Below are experts of layer 2 (counted from 0) of a mixture-of-experts language model. Rows are named router (the router's row for the expert), gate (a neuron's input weights, with its number), up (a neuron's input weights, with its number) and show model dimensions 0-191. Each number is 128 + 32 x the weight over its row's rms, rounded and kept within 0 to 255. Numbers have three digits each.
Before each expert's rows: "gets" lists some tokens that make up at least twice as much of what it gets as of all text. This comes from a sample of Wikipedia text that the model never trained on. Tokens count by the router's weight.

# expert 44
gets: "-", "|", ":", " -", "=", "The"
router:113121182146121153122084116153122128106150135128097110113162148086160238107128117120125160082138119094107189096158122098118125063121146107031144129105160160180138100105053062068154142157172072084174107120063130143143145084127071130119167142122098155141119132097150123077159168155096142118129108130104120105088094165146142160158105114032148143083103164090142164097121110137119126142119137096147123133080172173129104143120125170156154110168112118093083131124093186112078125128093091185204111132111106186148063099159158110100094121075132085103142098132110124174136150138135117086
gate0:073135161108157108092082119107062163108195126139029138106143112171143115178070145119117120136131122118120138115153124121184119101080235148109159126151136143142156142096118150175104169159159100184146118125056180091159110174158081184118178146086106142108139129173130167124135129111101094126136137132141136148146131199102134157144121085108097160082128126101137149125110155143042115124103122133160181110099140123090128158117130129132077113088116085144087105171120109201158177071072124161135098085134135155089146062105131098106125104123140068103160100133062129132093155132092074081
up0:118084127079192182126098072098134126134139080143172152123094103120173176141084138146097092174178144143130174128146112119145048099176139101143132142112110158096121143146108135125084106137086102090117100133179175133136137091155148068186099085165106097076165225193136150142156154093144092106139117061206098111142130131172141127128153128103112100169110137157100162133113119142129068139124110133139052089169112157131158131096116119161154139146099140188110101139157155092124080101155149075121131128164185158127051183191060139165136144065145123150116114127100116115124129117126069133
gate1:122115163120173086129132137172007127110146090119110145083174085110188129077117132142135131147107119102148104136144151108194168141172098140133170186185128181135084148121114058111086089124136146095153152043070131147111164198113088124165118146105099094158117120190134133193159157112164191108143106086113116131154102131142147075158155153107130099140070161120212169107155103167143142131175139072147138095186091109109135086154079109144109090099177129142094124111135145108137114132142183082131081141141138121083101075153123148103096115130134121086125125140112137101094112173146122185
up1:115105170098098131128140106071221147124124145133150177136166172087130143109128109163004094129151069109128125197162122095099136116155113106087138134146082144092125109172106108115114150127165187100088126096152148107118173128127162093111077135118161131128149099093141106139101076111090170129126162161184079156123143130088121104102226133102116085149159133105118131144139125103107139050157156139149191122142163203135150128118145108143148064159164125121148122090122130085111082176134163136143098199148174144169190144056128157133133100087125130129174104119079181146112112142134147178

# expert 35
gets: " ", " of", ")", " North", " South", " north"
router:102097117126096165163103135157127140141153104106079135078149118114112175125117092099114168098136155076175180113125127091073177079085153110100086134076150162153154140106067102144120097088114095092115127069085166125146152138099074153172200108141140171113095137147097176092116105099098168098078088163113149140090112139128140180131113141075149180122131133091157200095169090166119164135123128114126127151110077160115156113134142166170175097161082105112087100104071180073101114103132095176162079070131099159141063077160136164129096124144173120145142125156155106157161110169198185151
gate0:078150104173142077149120101083072136168081091126165087098150184138151160105096113049162086113130157146174154130146158125144179190182178122094110109106108150130112150151138108194112064165110129178127144124130181094122117114143058145146127063225119117116093142119158151092145148130126129153131110130120127106100115088088168149145140116149121186117112203134152158104128077073089143121090157123141107161117176135108115157125141152136160143217094159148113117059137120184106129139114121131116104057142097138105104154142113166144063107179129132169144085212112119143121102134067124135
up0:167158157162151192200168040126106109122108184131148119127121095092115146116112122115155086136118116161096115095154147181111115131146149104138122075096163140086176141126168129139103154132100113198149064129111192187125152186061140110127092146148098122186101167168187169123136114180173123101120113141169121082136141192142158135160112138095120084155116121099157052161102123167137092142177155135134079198116162106126181122193143128111133133075143182180073098132116158108127143160160113098120113171113135085191203142156153147110166119091137124091153116111133149148115141095141180144
gate1:130149110100070128141096171181132174060030141101140060117160184108088135146132177153141141062104134136174103113105130103134162215068135102160125142159155122150153130090148106094148116100160122094111165077137115142129103134165110127105154167101194125129120152121153181181133180156084152168108071127170124063129162125139154122131073137161144139140151139100200160087072111165105137084138095095219126119169096154170087143104089146165127109162111137118151166144121113109134113156130145144114147140167078133074093116129176109080095122123126140089086055099091111138168116144120167125
up1:151154115156116098166133078136172061170144093112129145148150050100145078138108150150158129172144148134078124113112130163164112115138147099097080119118115104159091121137145144115125188131161143123141107142037131152152169122125091120138186090126142106119105116088083150145124127108138197066113106051118167173149077132131147077125112064084109119129221084064133151144137185135124092095141172159141103031135139191119068134117195111133116141068098087065193138125130172106127163092163101160156163133123176104161138086140139119104121157168103106135104109167164148127117145118102126131

# expert 5
gets: ";", ":", " at", ".", ");", " as"
router:084104120151110140159115126160125175094175141115107101099109126108103186111097068107110142116145142098169152108188098116089115115082133101074024171103112150105136099091104164077102136159134081136074176069133159123152126152069054097139123097137162166159116138114114128100095148098126139110064118157130110120051110194112169165110137169103122143129065140114160153127147135156134143138113122165130157133109158137147154125079119101162154128158109121140093177122040168077109086083108125185183119113096034123132100136153158107127109129144153114109122175151150142160114107160218184159
gate0:156056226109126107156135133140069159074155160113078144146163095113177132110132157108120125101152098117204165145196118090136122183156165135169093104142133123158142116088140105124152175108103161180084134079105146125080203110125089127139154116140140095104112113145121172137118074116108151151140102179135172071107100139142174143093133125160168135124132106174115126206148157123164134067177151169148110139103071051124115178090112129157137180142161109158105145130160170067130117165129103083136151157118139138089184108142132088176145124110135088116138149090167187139077194153149141099
up0:124154100093104098095165137124092127106096137148132148057133126195129099120161136134137091096174129077112122155139148054116121170170131125209130144129094122101119158119119144168121137113109174118055099153140120164131162121119170084210144211118172190110108134122152129096111115148141129114121104113128128115074168150086090145129132089093105094073108167170112145078070094140146117148119127105177075146189161143098129205136115150106121134171112142158150150154107146120120109153098079138134109131167142166164134167159162153049151208181167133084169090133034169162119158096132100114
gate1:151125177097085168071198124147212095062142164041115149142144154109085187173115110102080102160120138157209138089187145118128131091098197092121087167165173105113137124098101084069135100153107150081186080120127144085155137143134124142183136171157142100100151087105177146132159133166066149104120090124166181152136135190075126127113147116117167115168119086118106124162078091144129120094129127121097157114162134117166082125080133169123123138153120125145100168073120139071164116148128160091129151163174097141146148122165125134095102077128131107087142170124132174162107102134170095152
up1:093146110096097169158146093177061155096116144101136079129130130209091154109135131115107096136126086142085098178136114201101120148186119123149138130135099139135149089176102131142153153124108104097138084146115097136136123079173117066154166086110161106163157160122045134150127118120138117115089114165145058126159181161110115192162122139157186151118119160115159067104113153168204092087151114114075048118073141150124115191126120124117161111193156200151116116118142095147147166167091132147126163109108140157088081121134128170141073153086114158173130124179097064155122155167103120165

# expert 47
gets: " for", "ing", "er", "ed", "es", "ers"
router:072111086178112115198134104169160174153203092130110113129115060130151156135134124127106093068160130077116119079141136108086149135137137080108106107131161124168129094079159109098155130110184109064107101133077172115116153104136107153135137123181153167142075128145158155113111178131113169133127157157130164113134145179074142126080088193103134157096099141168134119116133079198144140086136184120200103195109130208156183130097167112117200068173105114105123096128130136107108139096110094114166092089120070116119173137124129112132107080097131063098158177100102112138107142176151155104
gate0:080144057136152170145133165078147121151189101098095120157136118132153112146089097128135153102131153063154119073142114119119150192066131122104089108132111098089121155181136144103146099080131131077089138213152129070108122107121172107138071146160093124135156129114156164186124105087078217140141152103135148105146103106086110169102128103145170106127075127132108101131111133142137105114154125139101105134121093142105108193092116106164107114074130089086072079113164141150167095117118013165164150160170151137131101167093108144151158092157109141135141101077131089162034104093086092122
up0:098129066136124118151042094139124109159143113121085150175156133089086138152145148138078103158117110118105125117119124113146174056119110077124111135100127134175123102125076076148117140135089083094064112131105148080092167156088142133137142153146066123096156143098155084122128116114086139165072138091148121106155081170142144105071157165133135113119160060182130101095135109172139099148171099166177111169072105189076134127120109133167092141180172106117158143128146140160157139187130141158140154175091164066139118177042073125112105119154167143054118168170120132148076157158096062107
gate1:160131150188083200139187145160146151129185067198192123118136075092097086083105134197179102112114204112154112135104108144131112075081164112139129140149173106073135152047122114150167091054153094079128121085109087151099125143153151126136148170164135173133156092135118103105151121133099080075100140099139150150139152143095135108117149146132150172111102050123122118128119158127119122121105126115143137119171103131180124137162129120142063073133111093126095080179083134157105148131144101133140154103061188131162149140106156160148124100087152152091140203077154134083157088174096146121
up1:156126098148168088091159148127084141127104082104136168079150124106154102123162077156095153163123114141071179173116052148140127097059144097110117109149148110164182128151140088103067154104128126145094118169144197165129131164156029121081131085107099090157160067142130093148176161096142170115167117111147168116152124100176146187109141158159091188095143095118160132135132113097156161098122083082144124176058107114119088118146146148052084085126171128131126089132064156144127132118086099081103109157144158120099114175129114184094100104122161152097155096153108133112133178139110198161

# expert 34
gets: " was", " is", ")", " were", " are", " be"
router:129099131129098138179152157157127118118122139086121086085119145070134130108135106097127108107145140105119164107128076093084135084097193154117120150099148167147174122112099078113094092101149103072108124106097180117131155152050085111137197132159189113119069156139171154112100173115097165141120082136097144193140064185071148153110134173120128143119141137137124174073116123154069171132117125116110166195097078156131150144091174135149149073150120122129091093136067175087122109124073140143187110085080152131175073085167152146118098157179173120162166155089134132178115147157146186180
gate0:146133067153154088170139169097124138158116122097115154144118113176213128157118171116154100094104137117122146094113083150106110096109085068113107186120143092110172160115158151136139125113138130105127130139092076104146105133144124154193118078129111146161126163101188186085104136122119093101189193151132123090129100183109162205066153149079170126121097135168125103086138095153136129076224108154101118125138100157128179061183179172073134129147140155122119077167133151139149148129096108137137177118166088109140064169159158104083164116205114107127177080084126084132121138134131119169
up0:121121149061108109100132127128052091126150185145141101078152077161100118091116112166160153113132145113160185175087114110126105150166151127114176089083059120159072122130120148153145100168149175092154095121075138123106110104138098074128100165135131149149128163116091156119138098163130109085166144173116179134086107152087129126172112107068093145130115123109104137079163155178108105137084164123128113182148063152114164136114122158130042187174144098143127147144173053127144179159128162197115152118110151133162117167123128067122121159201115020113181109162128152142118128152102091144
gate1:079153119146102132107121129154099124183095110132060107131068058110119140108150195220085083103100103117192151125105115085176135120089134083129137142115121066175088136086080093156237085171131131116149167171143107103114177149141077123149173152120126125111187090135090137145098155140145104180086127141087104140118139085133140128095138093074113076069164128124143124079148141113083157120140108152132123164103164119140125082114144130086120058052098178096120133113067111138139115129125105184139125149120120157199153129116095155141093135133118179107080138126117138081130106179088115150
up1:142154166144111103143154060172071117088102147096120144091112093178133092119147108173132053136092085122119191198076133090111095137145128099106165084180137127114067105066127142158141162109181117073130132146081133139124099129208141170165142058175123128093153156122117172128096048105139150106070118129112101179129105125114134166105199086096048150118162137166120107053126109130107170117129138085121150170120169146123093100123155128134088117099089150111136124105072112114113093115128125152152188161158147116115128111070160110166118139173097118086195129119139106154114147087074145120

# expert 32
gets: "3", " South", " North", " K", " West", " East"
router:093107133128089170169100134154126148131152098098077116088141112104093183122103086097115167101132152093175191117138117093082160081085154101087085120078149159166157138111067103133128086085115082090110125072087161128149144123089079146149193111124152157109103128165094172090126103098095164085081076171112138131090115139122151159144103154089128192107139143074162198106192105159108168152124125109135118151110069150121167113132130172157175103151098108114082109111064171072116123098112081168171074072125106160151083081157126155125089120161150133145146111145163100162162121162199169132
gate0:147104079157088039097077087102152063157114137120120124154096096127074109089107178115136119062114103158157104111140051106096192162132115125133155152068036086104098122120147132121107123090146145149139151138107146170143190142078051166089105115144132191153105175134138148158116105092080152128125132143105128203101160188102115170143158107125096201134145176114127091076128133163112082115108156089108086166118121115120097133143131147151165192098125166112190102161121125117103122192163124175083167081155140127160074131163130122134165120121136135114110128182108152110136132096168140153
up0:160134109168143144090133097173175136051131137157143115102134070122148170140090180130093129086218117091159140125130067119140158072127118209203112130151098086071146111142128039103119156174151140169105093125116114163207113128086116128067117141074084105160150100125083168173095133113158164181117167147158107096093112145093149115112160142159159111099138105177173121142174144164141123167110124133129172182135060105168081154135164092168145105068171120141091122103169113195116105165102109147151156116118088132135137080154125084140149119154075116096149108132148151109141156140146116133
gate1:087129145165175126153126126124088105117121167144053133155110076153112151162129111118099157109211155106167093136138125132125107152103127110145090129114102090178121120149099117092128138158148092112146090120147157146102152129157141100149102118163100158116086172125138162114099106172093133183188100129152135133117120128109131149148130093132147127099098095128125141000179137154153129087138121152142168133103101156166098096137077130147153093157166108084141138117080243090170055126120138111180097084161087177188083198114096152111097178135130156149107108114104114082212151102133103152
up1:072109147120124111195179126178161174136122103111132102149141121101075143190176093150141118151186129099119180088135103177131134098138154143205117123164103121173147195143187116084129060139117173109147149143136122127105148116072134172050090180093127117109085110139130155131121133115100116143162123143146151120102097133130121186144108143097125137126135116156166148138122153121127190139153144095124157133157174040038123105120164102112075087141156172157081163194133100101126170145136158120154126162150172124157154121112143126067154165108030123139154153098154037077123138092141132113

# expert 37
gets: " the", " a", " The", " was", " is", " an"
router:127088172170107151225119112122106136142124145062105098137129114081128130103129084112147149059136153118148129131158129123124120056138145122106130136121124224137192126102104102115101072097174079117166092103116119098160169110105108093140114137157181093138079149173118203110133166073099149127122103170118151148122083174104134138153162137118124107098101197148122167085116123138072204129147173102155104175114151171161164166113155138144165079135058116088133136147078166101094135161079146147228108134096109122154091128163145140070094153149094058159116167123126158132124122139116132157
gate0:161098123143170110088082136193125150096065110175143126056105154146181106150133145170126168186145117137164189168133162111115051113120134135075082093051191157100173106146126189168124090133136120163128140123071109172127121152075126125142145160127114160106155123132125122108120148103153128168122136122113106135164143113117093157165093059092172134144174127121150122090131139104180141166188083113154115126139096134150029153136091103140193109129134179121157112094111082149106134134165153211099117158122071118095042172136108155105096142131126148168119148166101167155131105081114154160
up0:155109059138135157130121173182134177133086114111090126075132146157122101138057139129155098131149136105103184082043096153087046127107098089172146130112112132100118125127181142127082090183149188095156139129098084111118134168123092122111142051185103126132162117120132150124083113127164166090148148172154072130094090172139134181095094156097113136174084119102113058148173095141098180100148117095161182149115179145138080120146116127190140096102134157091189132128145176114159130140109122141093110092171142173124097129113092134124173045171163121130118102111077132165109079155108105148
gate1:069111133113147171188145217136127120084116128125081083117115108126167135123145154154197109168145153131122103098109083132106132164117137103174063113120129152087097119095127146164153135117140187081109120169154078126124095124165095081144107135113141100124075156125161108148096100116137072095077110181113137149173083157133117133124120152156153110095103164195145121155112076160167108174145125119168148059156162216151193181118166149125048149105173100155165190150214099133107118165143148126138129130109137124163141199117124141126135117162105123100102153065106152165131076178157142172
up1:083144152158115097117071112157159134161137113098100154192124147097162134130165149128121160131079086146129152178175146141125137127122090164154125081092124140124082181130195127078086127112131114153150096123097086117201104039113091121103139201182134175155177115056124143052188119139148128104091116120130191095147146130086086139179143109077135137150128080156146074083109210130121176117139114131139120116214170157092135115128156143117136123109166150106096128130167152163155163145132125090163123089095161177083138163087108136135049111086146122152110117151136146160101159154166177116

# expert 2
gets: ")", " |", "\"", "),", " =", ");"
router:084047121114075148152107166130096141144173138085113111047131090112096136120106153087097110116152114052100166101170065094090135123081195155153125083111118158185155131114139135152096074123120122125114136099105213125080122130029072118113181115164126123092076145097118140102123169110091170154144141124130151124115083122115138172142174135099144124072146113140139155095100129178111130161142137101102119137109088172129148095150178178157165066148143100166121144118084199068107079116106124138185076073121132151096068087171128157127108121158165136120129109123145118157124120121157189141
gate0:146092167128127160186185136080142150126125084149127104140120120158081111126045063109082202152110132110102127113116186131070116089092172187126120186095160152142121127122116093128179130135083115128140131152052196047168134165134145094105090143184175112188145097108129148132109121177177101140152098116169128114133177133157168167122105147185093151102147130104154095126137127120073118141109124118145167128126171145074134181119191138105105145148092115130140149133106158149123064077136108148058073096160126086085157096181162158157125103067141073101149108129114137085140129121113097166
up0:093142032143113130129074151121165132117111182093130137190152107114141080194193120133128113082094103148146076155104188111103103171117110117165102136102141186135079168158147130204138131150101096178143105087120107152162078100139134171139148088079157145165111140173114100101125055114087113180113115150189119151104156117154147151141145126152099128150122156054105120174097109156124106112112115150158129131103128119113144146109106178106083103120143092198169148134104082128105129067123130133186130126076109154161179152094112197149132114168186081179092135161190197131140109139144149090
gate1:132159112141108154173143148114136122126097079120136129084134085146087155162117131138176146138124127124105188121126159146141153085139098043119136117111115092168126083065128134173154114117105127099159102072095097101157161099156042070161161044131198140127165093065077068170088160092043167132068144098123138116115145106168154102136169097102118132138127144092130170118112159104147098122164170092160144150173184115078085092133121098152126131142138088113161098087102148134166140114203212132138142139090167177115068143124120138145176104158132139139149072126139090110073119124153156130
up1:109113159121040115136113110136130184078143117155196162166165096133169177163125167113081110120147133150187109081151116076176143136129147161165069180136179100135159144173084165117143156133123161115155144183111146145160127097182116144125169186102118068064167120107117141138067075178114113145131066181169152089154163091109165104168108138074128080118142089097174161120161121127142106156134157111150170169110154143135140165104082094101171091088074138131119103183109103113152188130131167145104146108115113137113112165159130186159063059115147147176143144172096132128113165124101116134

# expert 38
gets: ":", " •", "-", "=", "′", " Born"
router:087091149146081149165131123095128107083099070139081192109147116137125196172108105149151138126109147087147148062087147099119090098088131169090116154109092128177119121105087115162115092099156112087128089124051174128171178166115110152155134159100124107165058116077132164102082090131081205072093113179065147174152136116187119197114164118090100188128112183123160171160145113163121127101137093109148133145124150183085099122100143185152141121146101133103096161116078127141098165158123112159159098086162123139117062112128132106150132079141094101182099086133132164106123159112174163125
gate0:171091082168145078191113135086138187199183141146066143148145117106097109144097147147069116123163145092060153084079144137147111115154159155100102105134146134101159111115191174084150126130128129147132157155093189169142160109089085118122081138152125126153205135136115128131124141178122177118155119151200091168127102165168139148134164137107114164154163109087107093113075083128086141198109183110157115116113140196148171156125097098083148176065116157152138101158169155114113141111058138155130140165129124147141124091119105139143168171137127103143132157149131138095120146106111239065
up0:069114144151090152167105144189089136128132137111107164148104155122125193111130189160128099139136160147124217141157155174154177104112096172076107084135185112131122097119107134138092133144066101161148125185164124143104106126149134080165126126093102185115158144118048162084098173171104154149145135092110122121194158117090106129155126133133073135140125159079127106133151194195189064128155136107144150109098094098088100127123123164146134107119108168079130139123090109125126183057152180098195226164192111145165174133120121105141132138147129095161114142154182138126111137076097125133
gate1:042062138125092132126152117107135098097112122153071149127121145118130179136132129112109141094098112141126108111131131153164103124088107130096095133132130122167117088093104144139072084114173136145050128140094168118102094190118092138149174172091185111074149109056173141108175093098052185150094118177082160192142092089115111136107142107119095173144054153175152119155131144111083111124186166104131111138104169133131136146119126134133165052105133152114097126109129121155126148114140149172138162104154119139157104125133105087144106074090137119122025109196181212132073110127181155118
up1:069175104128154131099162161121114162148104120092119108189149120153122100182118176105130120187120090125151161167073121147122111127050088133160094140148031097075135100104164119175074121134118149122125126091137128074119167076104114157135146120130129114140085168181103094130154117096114108133117151124168147172171157120135159096169107201192152107087093152126146079170110129105125109183135145097093153132118137095127151204111113119072177117095092121075181106087121144113086118135201118038089181189132083112134117147103137121115169176130136116125114120134144143147088080115169129059

# expert 8
gets: " ", ")", "s", "6", " States", "%"
router:100096122114088159162115147153112134144160090095086130081150113109106174122113091116116169107136156079175175120131110080086164076092149110102088125079156162151159123101073103141131082104103081085096136072071171121149147136090078137158199099142152149118091135141099170087114116098106161105074081164119160136095111138130138180137127143072151179107134130097171210094177102163133158139133136110115118149128074162115162112129151160171169092159085112123087117104062175083101114122130083187167081067143106147132067083169138167121094115154162121146151113157182101159145115170187174147
gate0:109103176133091193168160106162106155183124036081130136138099161101136108068102115188129122152110147116108155153178132188116145141119126052090089105167111141101149170147137158150112113099127102088105098109128117099098174071123115155158119119175160184103144167133143067140129163111132131177153104078173137146088121088126098161133144098143132129139197168092122110148130115185166118146162161167130130142108038143109120132133103111154114151155095065127101152139125220100102056118099074097116078133120128140099120110137133208118148133192068137111140184122122160175090157111144154101
up0:091102101161169153153124163110127145157103177124115084117145096159115168112145099128165108134122160083103137198130121152184097149122156111095113129129110126092098114070126163137087150143115190110169130138078131158131114131108096075116173143119107081120134170142134124152095195079133139105119160028111138106205100182105118187159122092083162097111097088130114135152124133093115099082125168128132080077139057105095115125176071128056105145152106150075104099190178097061163118113127076080188095124062126178143098158160145129163155098156145134118153128162146110074161149126155166157
gate1:175146109135125089151179109235157109173144132092077117168136079146134150115140047149170091160115165123138110148166119113180099097173121110141150118108113191182121133098127112143103108131134086139067068121128090158165095164113067096152134128183126105098090148081083183177129149087113158148110121191158131126115121147163077186124138128096114141132140134130120121141086139097081076072172152147139126164125126153119142141105130167027115134137140139100091127085200144135102124139091079171160146098111075089163093107160083097110073104189120184169143115141103137126125126089098153115
up1:146121184126141131089099106058152156098145162106121119077159165208124065124122150116167104130061126098103116133121084155145093149120179148150117095143167093143141123142146130175136132175157140145124053156140104148119138083135141166123091152104139102138089154126071122091093153138111144084059051122121136104185156134226106097094123126154145188085150154175128173045185119093164143152148187109094171128088087160110133131135159112153162118108099135169085107143146095132189131137148173095141131147117133168031139138143105120118186140080129122157194110126158155110161096099127134120

# expert 19
gets: "1", " the", " ", " in", " was", " well"
router:105095124107091157167102136151112135147154096098081131081147118115115168119113088107109167097136156081185187123124110083080166081091144114100092133080156170151169128095073112147122091101108084088104135066086169124137142129098080158165202097134152158121096141139115165091109110098094164095072079161116159143092109136139145173130121142063147187109134140093169203105179096170126166139125131120117136154118090167122161114129134166171166090156086102114083114107061178087099123113129077171166079072136103159133072078160150159127096140145160129154153120153164107158160113167196178150
gate0:118121182105135082160132161151136132163100165119120077154193128163087080129139131095160178067209107090112132102127107058172105105123112150121110133163170088151105130127168150158133113111118106204124115070159095162180134087087067123133141127093131145109108194121171174138105170107133103072128119087134144126093097054082173114106154138074155161186142105128175142125122153175162111186134167144151118182158108121063081136097123132166110155130105118089101133138135126082184112093076173076153106044092130152117115146112155136131117109116139166176147114122144090086172175123124094166
up0:184142162127137140180075089110093166077137122166125135119124139097110157147151127166148108127187116127171067144133159119142102110112138114152114092081181112087148170135084152225140130122184139121147138169163218096136139147148079113107103134070120170130105136121149065170184123089145138114086092161100103096092112147141132148162068118169070164094134161112163112113140106133078107148091113126133096105111140143140076135181084129121081117175191139172133140108163100152110103149133121157128142110178140136133138184128133086110147063169086097016135091139167142054091155138154107146
gate1:128052155124133091185116103143097174113146119160136085101162066131161151126091170056109153089140109146152060111205084117164180083145132101101071122114146127135109103146106149113111089096162157141113116115123176097143136114151119131193148091134107126095137185140149107055132176153122198037138137123081191123111118098106109146151121190101108137084143133123137138180080118184088164142133131121131150107112080110158144153096090136139105110179151100079067078122126129166162137151074120070145091148074133131208161120146101135136119118078079147102132150140144149077156101118181132139
up1:092123181132147149120117144095124133097060183181132055136140119161099112153123177176107120118116151153121178170139119169131142113133108070134065135092151126120179146138051134103103150137177089145071133154153169077107126101164092094100071034143104149151181139180189119136113130133154127158147079181098099103077089086125126121070149118123103157186133135093118105099087112136096114068107147108068156064082139105133114092092101126100160109108125137121132100194113068118122133183129108103096095101120079139148142122166150153196122129128152095104107157109095101111112075159072084116

# expert 29
gets: "\n", "==", " on", "===", " ==", " ==="
router:079092182106121164201114147117113167140171118052108072104116136150102160077093125168096127058114111107122078133127098107078147083144173116084128111091182155120167163110090113129098136083123100076093117119132116137126091147087139129120197118153149161089087149134135140074137127127093117161134153187084148121146111182175111119123101146152152168148096141129124134080141087142164167170156126117097121176142164148156117115158138174153185075141122068143079159135052149137099088117178041125140134103129036126160130131168099147146068089120077091152128172124141131113117134200140155136
gate0:131138108144051149127106089163173182154128108102175137131093116170121123101171153147172071118156107087104067153072142157155110130110129143140087133130118125130229141127132121089163166162072106117099099180103047097133087141199111068108099158051163108150077190134128123143100111114085148074094124191164163175112140130180115089104148161113160146134088194120080120109168136131129139174156131096137157147091132138088098147106159116064070103178109106135117050165108124176124138152095128186147108138137145110100118144138158084133144130097140162096105112122156151136091076152120140117
up0:147103121131130090068086047160105106143115153115066135094071122140170134148128168123145145139122078196113070081148117196117064169139105126121185147205101148172137149118103088154157104088109161113161113175132113099107104093098069155121154149056169177129126044093147124116179119112168143154137101125107180129134097116130093163121168127139103106112113127117082111109107110112123113107137114135144133104094136131078167143091100084107125088134125064080135098095129182156148196164150127096093138180103123124137123111199145099138037203115122129142123108114064148132175111150160139151
gate1:116147111104149153174098136125145128140106118106129144135119167185131132170189125129127174116136131089152186136046112090103166149157116153123172142166121134105124183141131119079158099108144113124067051091166107165161148086167169169177146114087157110108156123144157092147162160088119151179151123125148147057058084074123059109062140134107141133128090104129122143127168090129165145086100071151140133105136106090135150178161123146149103112102029054116109143132134128092122180145139070117073177148133094169146090127132188139133151138140171069134118107152136122063086143162111151066
up1:104101154112119127075124087148164150152111142094141097134151149151140140103131105122109140174148155199200100157141169139076146088151107096166086134107109131100134101124124124125166151120159075183113179169130138171067119136139078120077137169091089134158137087070106178130111163155119120084102093114097085129176110127122167178175130137185133201145146150125149136154119139081121095153121171100107077227103140147094111127106134158176189121068105133059152100142093124146204176096158063126132122060128142122172166121151109123100115097082133096146159095165118180079158129156084110163

# expert 24
gets: "i", "in", "an", "ar", "am", "u"
router:074112124132083168166081129138115181129166140129081125160115098117078171123107134105073084080151195136118105106154124106127154151125140107093097103070117153161125131082128100078187177118145069122119120060079170119126152110096107083115151151130122144111074126158164177105135147088110170078127043130052135127130112143129125133113094152133116145095098134108177145079128130174060174134141195119131136197125106186152118119160155142125181096178118092087070160089151217119148136122123103115172097049119100195127142162151153118073125116092156133148132166135092120154135145153127132159
gate0:088158118148139107163132087165136100140181122147152117150081083149086138078152090126070127164171159136167107187158140140169171170156197116060156130133114144117146095101175115111137149157118127119180152122195152104156105146153072129133124164144106080191120050120142107105128100130119145098107116125131091144130069086139154105140157100159121126131109101134153112049133073187078106172107143121194140124069093135175163117134086151170150143165104117167115112088134136077135116146115167104158062110096197124110099086187112084121126141090109142109060095206110126107136148056139140158
up0:134118161124137162177099105114165149202104112164122126139108126145175125134171097120118173152139115135113099148145103104100088122139110148119118092176099155049142140102139117148226154146130176130112156119121087131131148085120150094106112181142094106127089180124114131046157107116099105115070115088126112091084079145145188171078157132088193134102137173189154121073065106101108218097107110095129102116084046109121136134134104144125108088138115145102151199124123124095172156178111218105138112154112104111173130167103117096148080140117146129129180129156152138184144183070141116142
gate1:048110140147202190143105143111127129145076068120143143180033155108179070175125111127089165133150142131180102160132152080082101127180031111089187149197137121072135089141116127133162113068139145118082141121112097091120154138092165127149170076151100125063115142158110136166116181081105140162163139140093120098183146138135115146146098101129139128139167106138130151151123092147128159172135113134136033194104105140109118092107145113077119126127110136123095106140140096058140134154133133119073066138127113087081123143140139115129155124169125158135083113121085155104174170167129122099
up1:131148176103119080129115110078122160095073100128149130104138111155165150111163167174145123173109063124147155171091112168139173140108111181164181133103076142116092126132126178153068092141102155144172103148061084108116144111094140088103135144165158081162122116120113164103107133115101108122121081153188163126147127075151174173118070127078114148121115123124147089156184156124104208104112110191196110154137137111120075136094152173156107129113107101146077074131036080121110125145097102150175141170146049070087097131089149156125130140150156129152104127132120200106089144111074098160

# expert 30
gets: ".", " and", " he", " He", ").", " but"
router:133131201125073116175130166107124127149171091144099127111111074116081120144070127064127136061138205121161153104153087043133161131124134074113064130142145132157158135100095064118149140083141049147130132115137207146135171079076077131119132149184128147134095138138120147118133173129086136105153120101153114131098072165143117112113103158139135170125069095116138108113111140126144120151103114096138144123114106130144133161124157154095177081153090054139081146146096125055105100107086108168172130102160072106087165088185157114117012149100111127122126169168124106111123157151126150151
gate0:158073141126158132172151055092100149118097135062131167135075124076084105038128120133179171135131119161154130182118157116111138141168131098158128173135133154207086111156148109144116077128132163194138157083130056087162120118101118125126174161069162111104138125149069094139125125134122087095189162181173133100136093077107135149128157078107112141100171133133140136124144158074130194076161104153143163151085072134205154119172086111114150105174119121125135094113145189067129133100149149111118132119052121171136113182107144123140095086112145116111130108128163081157179132089118137159
up0:103167124124063130119113161119091122163129112136205088136145136139145067120123143078110170124120167135136117115152128113180096169110184167093142199103170122139150117095103161165106123135044096141150065136122129105080158146077146175103143129134103076173086095144115159118114127145136099191069101135206064117134180210138153148094130112111167096088069131111138151119120146161099020172143105126162180111185150068167127134112147075139165098137127156107151131121105108124091175144117108135129135146153165130118129066179078171140135192130121112119117178158131142118114153131108135172
gate1:146143170129113139196159200124134147095109082135132206154218163123165127152031143162155090154130141148145094140143119092159105169060077116157159144117115181082115129154148105210168174111162188117101142164101126162097187158134139120140120154141111169119084139116104185154089098127142118130194159159165150137105100142094112130144172126149158087095165137152135088088083123120120133099161109137137075137100154149153190164156086129151144133197161091166155121131139102099104156137129218130094125100094126128122174101144092093157128135160125141125126125108104045138185152116139158138
up1:122167076103155166054169145136117151074124135141137160092117146124149188130142121109122129149128175140097162103138172166109144137084166154102118153154027187180127124117135094106133157140116118108165115092135095095109131149074132150138169080120132132163050128142150091130210111166146108156141159175141092113113132034140097100117165131126168167150080148120140182154087176119125087142161153148113092102116099132108122169187147143160116133153105185132142124106100096155091052136071100126134141092104096170148181136099083085096087112137210119147135172113150159188157135168099175160